Weights of a small mixture-of-experts language model, trained from scratch on English Wikipedia: 269M tokens.
Below are experts of layer 2 (counted from 0) of a mixture-of-experts language model. Rows are named router (the router's row for the expert) and show model dimensions 0-255. Each number is 500 + 40 x the weight over its row's rms, rounded and kept within 0 to 999. Numbers have three digits each.
After each expert's rows: "comes before" lists some tokens at least twice as common just after its tokens as in all text. This comes from a sample of Wikipedia text that the model never trained on. Tokens count by the router's weight.

# expert 18
router:488502454510478525546488494457549413445524484543466498466476488499529498469502497462503501531474420479430536391507541504488533444466537499491609493491468534478492524553429500571428498525528515524499479576478519449515514534498391535532582540491454477526495459542481577513437488494616468491468545506439501462461433509568515503504477481576470529472502541557501419446466491470492521511450560496528495438527496483486521478542478503510508551577554498508613543585478537547502519449424511557451504538550457525503489541494571511445483521504542428532476510448571429395522528470481531528542492497529488480461566464525461476502439521516474481544513528521548489541487385488496438512489496472477491449515483541468510479441510508429510450542480537501501483488504515448458555486457474
comes before: "| ", "|", "– ", "years ", "by", "m "

# expert 20
router:495505541531491528559510486440509476467456528519511510456462535504480569500582510476522447537546520548514456469520433452461488550499497461561460558504460504510514504489483436380497513483461488486439528458531514518520555508499450426465472455558511484427469614434558479492562471476525521502542519465464468506484528504585535500545530525549462469525481457488523543577547510512511518577491515456505416516579499562456508491487525495512448504533466547526458472470536501403482477509453548531420536575518518510488555557509541465563556481429472520452549531478457561492497488478598519408553471584482519509486482480491469550489480474538533583477513586467538533558529598545487551554526499493528458476538527566490479480475509482513493478509490478447514458581473450537500527447498453
comes before: "\n", ", ", ". ", ": ", "==", "s "

# expert 10
router:459451470500518449483495440501514479572400488490484472390549502512501536479510431479473506470479434525433548562471556564499482564486544533458478446514520493474455491459484444491506442610498492485506502565541509484544528503445420567456537479507510536484582447520480475591516476454481463461486500474523503516475517506594487533506503562435578492559495490499487520577529483476494524442480546507518550494437554506495460528434516521493492453478495499496504516471455500483495522511504514502389431386469473497473517492522539448528532490549522445538535483536507490456507485543399400491487454499562478522604477557458486544557519524476508475551523488520424456570456489520477510548492455469452460528446500519446479553488553463479495569526500484475530556529537509467488421506445538
comes before: "| ", "|", "(", "de ", "K", "M"

# expert 16
router:452505480568591494503515506513495455575563466516552491569535512514501491495508484518567519477473556463423514561561468536544562462482497469473575467515483506497567513496562497536424500518468484574557498487495450475499506531549509550466529479550439531491531402575525506516521505550459532535473589482532490551505432484517494512552502417497486464542504454458466562455434471512551518541454528481548562508478541550512499510577544473517524505461569423467504550415464515523527511519577531432501465486482469536513537472573443498380446531528491462418508579482507570526494474506429589458424511501552517493532472476529571544523545466476486458491453480500466546522496487512530518514507436453531512472491556468522498547519555501472505436509436469557485469487486453555488541501472521
comes before: "the ", "–", ".", ", ", ",", ") "

# expert 19
router:491501474553558459454519429470486573522487550490504539512484574522483516478442512598466521464512479518543495480497502540504506533512454457473442591450490458531441514495463492488455562547534470497524538480484527416527476613477510469520442589494531482459450487521483463480428509510421453450492476480531485481535529453520588515413434478449495486490485525459517516488489510560471422522434437513471568585488509539473472500498453453450462593541483529493480554514582592561485494488590510515501488451542549476488439461525546513517548400468560473416497504494526542482578474467419513489485489528543479471510501503470437462497505540542518510495449488497502514503439432536513471512437500548501547509541465448498549491480456550555475538565474545487572482527523467542528466480491469
comes before: "the ", "- ", "201", "200", "199", "his "

# expert 9
router:481559494583477523455448534498512493484586495514553509499502471555500479457534521528491412506494508467507493477421436471528463570484498542474552510564488492456493555501550514432543474560540504517536523532540486505490444459445480493385517438459500517481450538445501482532481457453400495481538508523560511499538555545472532458502418546524515555479468514551440506518510533472484471560567556524544540432514525514514530474457509492441488556460483434545495412530530515451530442603434478496462538521507488497474497477519544517446527479503464517475425540554479532512398575565467490516561522477478469449491540563584533523536529484510513481503531489528533496530480482425514575528479512579504576502510515472448441453525536529559495493534565462556493508535498470507537586572526458
comes before: " ", "\n\n", "0 ", "1 ", "2 ", "3 "

# expert 22
router:605457475469585452510479524520456602494486451510511577523497441511481503553424473476519499492436504477550508508510495434519449495535497499485436472521476520470485535535527470450548475505527529469408489589535479529504516575545528499548422441635539498516474565478566545532463491480451451576509465546464553454526519461491541495489487478557486453552486463495420513536460481543479519536575487504559525532513528361506513475464422520511523435486471430454480525447479520493503509457467463478529488539570496539483483546544480506518497447546475503550468519466464488517531524464664486510478501439541436496508526522484456504464521539496516461529491525559523477487519552521468471516484501523506509511506474537426576501509545502459485524438452513525477469499480452447494527577475504
comes before: "of ", "was ", "in ", "and ", "is ", "("

# expert 14
router:498539506504507469417490478492459454457530454423541488525528486544535531471509496478531557496513443539477488450441563484522473516442488564495509480480547482434435521481509469555464468535518475500467514509489486550524352494486512508469530473483510569511437421453541518474528467464498417493496462448540476524466483489537504419512459499507556463466411508545530518544507463555451515467452474503515528457478539528475505476489517539520427482514478504509533534632556408463509499533521455562607481580426534506545509542433489499550431510471542496507521421473401521470480501450416476416516435439466558470465419455519509518507517447463462515562489525506506500479464451523500505549475482469420543520546456494461504490535488518478512460502512472522542540550529501519530496412550508
comes before: "- ", "| ", "==", "and ", "== ", "The "

# expert 6
router:561471463578532517504514461557553495433551512508510495491537470458486501464529547549417423493469495501574493505466548475510465514517486479502499483474479489425485449543503447483531502487458472555529450462582476542489536467558488499493519478499521482566518536465498500499526510506507461488497454510444480513478571499507570499430554613481498508438443535451502506475516542517496495545505473497510550517503475509461547567471541457558499575449460546450452538570460448502504552563500551493479489564521529525573532427505545448527481441510477450473435493533488445564524485451580523570492511483425499426466510406511460507496462488471474517462522483481508459417479441469492569518502506481491414481439480466497537468556525522456554500491516576469389505465492603534544610488546513
comes before: "\n", "-", ".", "'", ") ", "z"

# expert 15
router:503567497509438480537527457560465463464554462490523446504513489404546430522503515407492530587507469526474525469500537516526515432546541490523494474546517533449587474499535499665511500454485492511466505487498520516527526468560509504513506482442500483485563456526501519434470498431536544500478485495530524487458406475539455454417477441533565515487435521534522541440427401482493515403546508496503500508494495486518394538486541499548446500466602541425465520452500510492481488450569453500507465502538457527491532479578517476498460549504470529514519522498449510487551530555431489513456541508546522522485484479431565499556456455497484438462458444472528442539482473508529479503482451445469521488450539463567500528502454479521461497485455532542442488511464526443513490515597528
comes before: ", ", ".", "The ", "–", ". ", ","

# expert 7
router:518491469445481537488546527532498464551518517500455515432433471488510407550428404387510577473505546500455480511525580531555469421477518533458547479485493513436494540495480478663488516555495573481568482520490469453477534504472500513521558546468488519524531420562477522482500549478535468497475570468516546493472471511495500452522509502563507503573509529536456470498469473524519548495515516494490488545433502429517475468502504533488525434499517455478535566518503486463496497429537491526551541400517475504481494546457419519502498515537508474586522446517536501517540518466447450474503465485572518507557550514454486502487556547481495484460557451490462367478487498518505503563499491491462447549432445478527484522526539434446480489546432536485495508482520477437512436558454434
comes before: "| ", "(", "and ", "was ", "|", "is "

# expert 0
router:451510489479520461588574487520497496521471497528507512531489498472522440541614655586433423502470575495568500522466474466443504498419482502501523520579433537496534543514523508440493501510523469500498494525489483479492525458475493441444485474499574491497532515440533514508507480577465532448533458519539578455514501477471447460425467448464468481431489479484520527522455454457568402512509476488501475459490489497511523478453537467495453499505515561487470507446537467468512482506517511427466481545479567521525431465536554520485526515569466486557538538502524520540506421525490514454503491499433535521497462533540448462544427463524441561521513541470464555498456449479471463426495524528510518569474512523515442495515531507509588552453585509485520562474434554386485503501533490
comes before: ", ", "-", ".", "–", ". ", ") "

# expert 13
router:459491475466571509542534479471479459515513496465491513492485525485491509530525538493502574477559549507532546510507503529498484522532504438483443487483523471429494511484444484528509542509487422470543541475561550456535481457496590491521473529517498523479474540445459473538456438421559527494480509552534436462475512452469518457469491518532453486499551524514549438563454508549473557479532500506540514493476516562514567478582432471503562536473542544526437438420480416506437577529538439519504494546429488553474508553473498543483572515523518551490477515449513539473549514488426480490484496540530572528479502467499518454487585419593531414464473501553501520429544505563508477549491462466493524558573489555553460442538432541472541508479427554497497569458504501406529585464562492
comes before: "- ", "| ", "of ", "==", "===", "were "

# expert 8
router:465517521527456496521489562484505467528491484501492442552451538527578484492426451373518596482513505501462525515565484521473494471542540451452507487474538525497479479450508554653478459514455513542492501481460469529454503497465580613558470498496443472415517444543479458504482443503498571510492512497481496532492469467510478466541523435559405495565535469451484458499540529511481543522527469494491388512459485488473500475556480451508487413534446447547517521489505486497523541551478470480561496447511370515427569533493466480441468541453528562481506474512560453550507445525423494520500513464566451506505501491499511474495553528511474479536484456492551466451496453485543488461488510463502577463443508554485484534445503494496496520515457536550444564495549516516425466490502546
comes before: "of ", "in ", "to ", "and ", "(", "for "

# expert 4
router:484452456484501488523537527476465477500479435455535451522439484528588437522462450355483553511511494469515514500477549555521467461563510512492643490487509545499565496555508514682518443448497503562498458460449524477468561506455549534526503485410505477473545441554478488474483476497492542483459527491525534497540497561448509450512494470507496474514511535553528443498488505510552497448534480505515484481539460456512467465527517536493526455498552483521537508530438554540471517515476524462457531507509437549435516482560542492470453570477517512560534479486486500513535521535345545521510525433541481490460470508497476524500546507453537491492497487493513382538525447511524477536528487478458579554417504526434496507492476490503459466549462488521416523520424475489504479515523483
comes before: "| ", "|", "The ", "He ", "(", "In "